Experts of a small language model: width 256, 64 experts in each of 13 layers.
Below are experts of layer 6 (counted from 0) of a mixture-of-experts language model. Rows are named gate (a neuron's input weights, with its number), up (a neuron's input weights, with its number), down (a neuron's output weights, with its number) and show model dimensions 0-255. Each number is 128 + 32 x the weight over its row's rms, rounded and kept within 0 to 255. Numbers have three digits each.
Before each expert's rows: a language model's description of what the expert responds to. This comes from a sample of Wikipedia text that the model never trained on.

# expert 47
What it handles: Linking words in sports. Conjunctions and prepositions joining names or clauses in sports and match reports, such as and, to, in, so, would, However.
gate0:132093162133120116153141115123086193155094136105097072172192221144178095113104203155104131114139120095120124119157103149125154127157092114136157137054079156142100133161091125185116097160058148046143108127115104114165123110157128147082064147167150126122113176080137105157127112140137091070121193209087217133136174122082109106156125131109132134093125109095121129146148123119133144093189210145130123129095107151155106158161129112097108121143181117102120154120155109097153075103165159117149146102130069118163109089152131121111018119108146093118108110109112142174132113162173131124069133175145171151139144121115108102130102099091099185125114075145114165120095193074109152110104088175186078162147158075107101143109142134128169111153176196108124123100115099143120137120084168
up0:131083150089043109146150101089099139123125179125149163133132106139125111166144144109158170086177145090135139143125162170133144124140111098029162185130169102166172149116117060112070121113077067112139152137137134163139155148086134113143141161137108102160156089118128090161177056133106147113081165137156142138211150122071115121123118178137141106070210167104121121135000154144073135127107090118104111117117174071104075134068116132051124123138125156147143152135118152091117104070158151138163214129116113106107059149118105096207131137107129111118097143138112130138148102113137084135174136199118138144133167132186133108137138162153133110136075102166181178128163108151144128142191120166103112154092140172125131170100173147103112082123153110107112168159116100152137099146085135
down0:088156123162093166180146114106174125127160132178118136134146137123164121134072094149142145112112158115126171133103104127134107123139119091144113139111194118091154122099074125204148147117110093140163183093114078153115149091108156125110165093086128111115152178138090102098255113191153165159112149136065165180110127135090120104198147128127136115145149091137123159108167173134144168079144202102171037103142177170160166194115110128147069166126107118131160145135113100170131093109092143153131173151100168141102131164073150128116088123083117141107112093141113130117162108214119153150112107138167091133111127186117174098093135154105120121098183219177083133124118122114086170091132054080135151141167122172168096127146053140112179143106154092139123133112136177121108130137142179

# expert 54
What it handles: Prepositions after verbs. Prepositions and linking words governed by a preceding verb, such as prevent from, allowed to, through, over, including.
gate1:085103119137124093118153094154178132110147069073097136127183163166109130153115124090126156118133175087145200077136156139175119157113048137172141135179067084123086123114057075105114112145115182100143147141129168167159105149104135149064118165074131112166124111090159218106198121156170112132113154150118161145123142102115133096104109125145104109151116158142106178139160146109120169070125108115082136175125127085049088172111090134143081119160098184185173114154103045157099136128142133156099163142096138162052153121110124105118148153116055139093119097181154172127135104158114140132113096161183151126103128115117143127071119133087111136126133142120093126161118160136162134148094180165170139117130101132107188130122102240090192086154117087123124094139137140152082168160176111
up1:164103130058131201090126181162113080118135124148104140136150142137079097136124117133157140116108099105085097162178156107084114091098158109091104123080168145124103230097139072109171138180181121127137084124127109121127129073174116095137095089183070174138201102129150110191130131056119145095097136092121115123106115134212093112168171166181113161131106121135162122152207141138131090149125094133142105120141125156114114099150145137085165128142185014066107174169088134174142090077141098135151112144136041111143137141145081148110124163110161114150116176120131111119176113133134197178149133100108114075152135144156105080164088135136162143131144170091176157088115113127163115095179101103157114104122139108143086173176138072137134137107161168115124077133132093125164116149122169
down1:141143132108176145169097144136092109217181135104153153146127103172107122165160176106084158121146075126119176190164134173161097106124157116090110116138150126162090205077114162107129163150145146113128081094121104113129132115132166123131145132177137127143049153147197148162171133119150074113095122132123033099126100144133102109156129150162092117120144157113150089109109069089144130073132149142166162112125113161106104183149156158134110133117134148138070138086125188119095179119137137195136100189076114153076138117143195128146143143203168106176100211127094081198143122113117167129124165127138183131124132147180101104067170168171102116165153134185108102141120119086098126141142117090106157166094143151126107184129126052150103098123105114072111092133112095095149089125174046

# expert 9
What it handles: Word-initial prefixes. Opening pieces of words after articles or prepositions, especially pro, sub, Con, Re, as in pro-Beijing, proceedings, Propulsion, Rejected.
gate1:111176100121091165151065130070149135109103133084129125092128077079168149107109096109105116165069159061180105110181145142120130131120161136194134184119128108164108125162091114062093154073103154110075087107145120145057125162055092129126099171104130125116181184153110165142163163213168162147142154133110144140174135119165133129154147141084111135129116137079127074110116153148115096129055173059096097144140127136117140155103162109159152122142144181189138138078090113150157121130099090113132063117091167110128112112085125075108134159089085104189123155150087129054083091095087084122149168135139094095103158143168108071140125126093120104154114111147141140178152122180117140210111096100143084117165175178145103171112184145154098182135131098098129174151120097131084129092152129
up1:109103167157154097098117132200157145110175069127163145152136117138089109146091147127182130120087071120079114200128161085119148131154127077133094134107115094185121168092114093092143189232082151167131108147093181117109126173180132194093133118129134108147119147118113137144120114122117147079093157156115167138134147153105094105106132095104164099146160071112103163149154130182139117079216085139088139102138136131073064108110115102156091093161145088127134089177085111110078146124089152095135119134108138204096127109121126133127143139147166149066074048122117130121164123170112138121148114152163157120173139157136165152168078098120103122123127137122198108097175153129125121103153132123103063129115070054119077148126102129028083155121098085094192133156144153161158155102179142
down1:161146121140126087154134151144126103136147184129115138120063159101117171166125156133130104145169053126191115142151129088152090089100132117116092133149171072130157142139098094127154173085126167170135152138168094149110118138109187181173138081119084114109170123147147178108127163150128082147136066196088176200115098138085136099105163083135149144194150094108114108118139114116244119089136113123130131119154163139158132115102185099164108126099146136116142148111062109089073160128119161119183136080176192120085149108117176137141038135146177137118110081076157154112086115109130056104133130157171060103129083154175106099121093155070106137153188134102140101064159143134081143123152118099085101113092145093066120151183109113080075136124137129122126124142140134182098100117108081

# expert 14
What it handles: Word-initial capitals, sports. First pieces of words, often capital letters or short stems after table bars or headings, in sports pages, like Vis-iting, track, G-ibbons.
gate1:123116111159142143163093139135093167112111050211207137094105131058190128141104141147144109153144060119125099129154151147132169123173149123130123126149157146145161168114134172139154113096062140162164090154106126077155119138120093124120094102155158110167126108141149136108103099134118179132138100115128150144150193098120155123190188150112148136212129064083151126158193128131154154162136188130128087141154132128148139141122100125164109086106091133080170143143105108162165086132091142164045114152155164143125136080047202175131112147117188161145176113072149103153126136177158193090088096090136143127090086105096125120129194127055130129135107119121122158095073224104183114103089135112122137109163075088094141092094139111115149099116089058133123123111108069124117138157118145
up1:109096040103173192074160150118117119186103132192090063132117141142140141165094070095105096138074073110157117177131168125151107137182127142147136087111130042185128139087082153171130143086086149166157136113100120117138089121183076129098085141173170128098098075089128131164099104119114207109143106116137151154150160125115123126128122198096131116124150086083128121166117159126136094119131174140124110160161230103116187123106124133122135153135189111079157121134100106143099080098069085128112131121211135151140123118071117136186156148119111176148190119122113159174138123142121166158169182100167136126053087053118080131149165164173148157134128141101152124149115150123143109140108093131106111148111116144147111112133115079117133141154074140129099123092059110210090141157121153
down1:173111112123065091081143093149119137065117127149143071127142158172129125140160128168132167148124169071120173107110116121078106113121164172118113126124087104124089087194064103101082174119131159147107172123092148120158164146049168156108131085077078132145083133112124073096186136190153099127155104121179070115123074132148120198171171061151149126188086158121145128128156081118158105074088142122126126117088081112098112105199091080142153107071115138101082133128072135107110113072158136149097106109154131233130114148138100067123103099080173139110123113173127096123117121167134140183134139110157148132095157187112127114137129187111113152126159156126138120081163127161098158099127125115071140123116131058150122080215092171144141122101170084158145166089122100106101129111133142

# expert 61
What it handles: Plural and verb suffixes. Word-final suffixes such as s, es, ers, ates and short word-start pieces like s, l, f in running prose, as in hails, parks, cracks.
gate1:057134128143114142198132146135089102110155163185139104174086143125163139148104149087156110149073186146188146154079093102103130149089094210135136085080138255111111123140120163155089129129123045147168132097169145122170142093110138080150153127187062131135178165097111178123161186134167170096203123119133144096065123140153107147201110127150161115173165120169148137094122159100167128129121089129126101105128149124121111101151140112178126091090068091096127160157137194082158127134157136189090078089124128126121148154120191129114104170149104108106118108095141143113157113130151109137139102096123143122138094099115101147126156162142137119159195158153130163092070142186164088076101108160105153056197149115120145131141088171119168138111105170091115146119148136084122135092120121
up1:185119160145123133069154153127105105105113113162093148099160099078150133124138067095141111061141117181104119126161227182128079144154156090143078204178117071153117095106123112095114076131133204126124158124114183171129127153104082092133162091140146167170107118106120141095127130176136147120036150134083066146137126113086144136112147132130134152169113111133145127140096129131072096068102134135160096202143138070125124126140085089095131193125154112152114097143111099146128101119133159081164146139123129075131138082083139147110142163076116131074115147137144068136097107178154160113094157167193110154100160124171132109091087122060137129149078118112151088121220113056065143131094149132132177166049085119146105145131147094098103133130127115114191100124098083106159085117130149
down1:081119125166093170183181102160152094078179094129109095146094074090192198100091159092117162097110187132148070156150103111146112138068116153190118077117170140142029171136155235123113097065132122143083121139128143191113112170127096158115101123121084120104145102079107152140152150133123199106113101126133133126124158122134088152139142118130148127148153145177093164091182144087135088147071130110083086080142150095171114118110140148114120144129091114106092101101121147073129069158100134176135128083148154180144148154132150132123137117160126168128128136151168189082068097137134148124131058105115148122123147061164156119118158141134089145047080171134131093076120093123086062109158113087066153116156082134139071080106108170097099120103119130136147127161144167136096142157116140

# expert 1
What it handles: Measures, copulas, statistics. Copulas like is, are, was, been and units or figures in geographic and demographic text, such as km, population, located, metres.
gate2:146143087102152155146139084094175078076127135107134146125131088182090129145147123111128159117115109127118146144090108138129156074140109159125048099167135135113100176167084154163099105122122132123142149146064138047121152089143154118149069181164108085134128128137052155098107156105098148169110091150196125134140149119124053095124121128116135174149098128132113098140144161101130164183132143120175153138116156149087147132103109115145054112067115130135082168122201181096097161102130059130079191106187124124143071142098131101141185104144153039120144199084107099141129084070195136098109165126085207155115071148190112095152106120147090167115114079151194116160113147120134131102082073121062131154120121119121133164127142158121076154119111089112115106204128139107142148101158121
up2:148141109083156084161116043169104133106194167164159190105204134172117144161131147109164129098136134123072105184147132098108159116082049126125113106172177145124065164103063165114123176149149143146118040140108180152132109108148154116139126157132098139102146120117108146149145146108111134160183097115183152133132172178076186123060131157130109115101057121160160139130148147142137149101122149170111172150151155146093139161145113076155120087080127091137171132165169176152114104149111135129164135051126112144148092149143192146130168124117154108120080117128164145100157102160107098148131142140127114114159158169123141129087153109086120082099115130135184063160139110127126127105068127094130190154170144142150180217108130207100183090116128087105177134162137102165186113102181170
down2:153083117124104092156146072118128112155097182138162138162187128191126143157144102101081125106149109136139161182092112082155145105153170118199132151154169097113145169105143134094102121134135162106099117103142144070113135114103103097137145148105168130050146049113160150185103162136139104156145129123078144058116159114134128111167127189114148090103100124105120161153175131134151129140114104147161132112095132097140173076141151119114152157153076117103120165083087124146105105146142157124113137153098132075113115092171173163168146175248090092110103136104043097198129174108179167077111078079110139127098123154137156100071133139148123139118097125170170124184168085153127125186132132145185177213083123136090119099132164128155155071175141147101144081107146128080176110102151062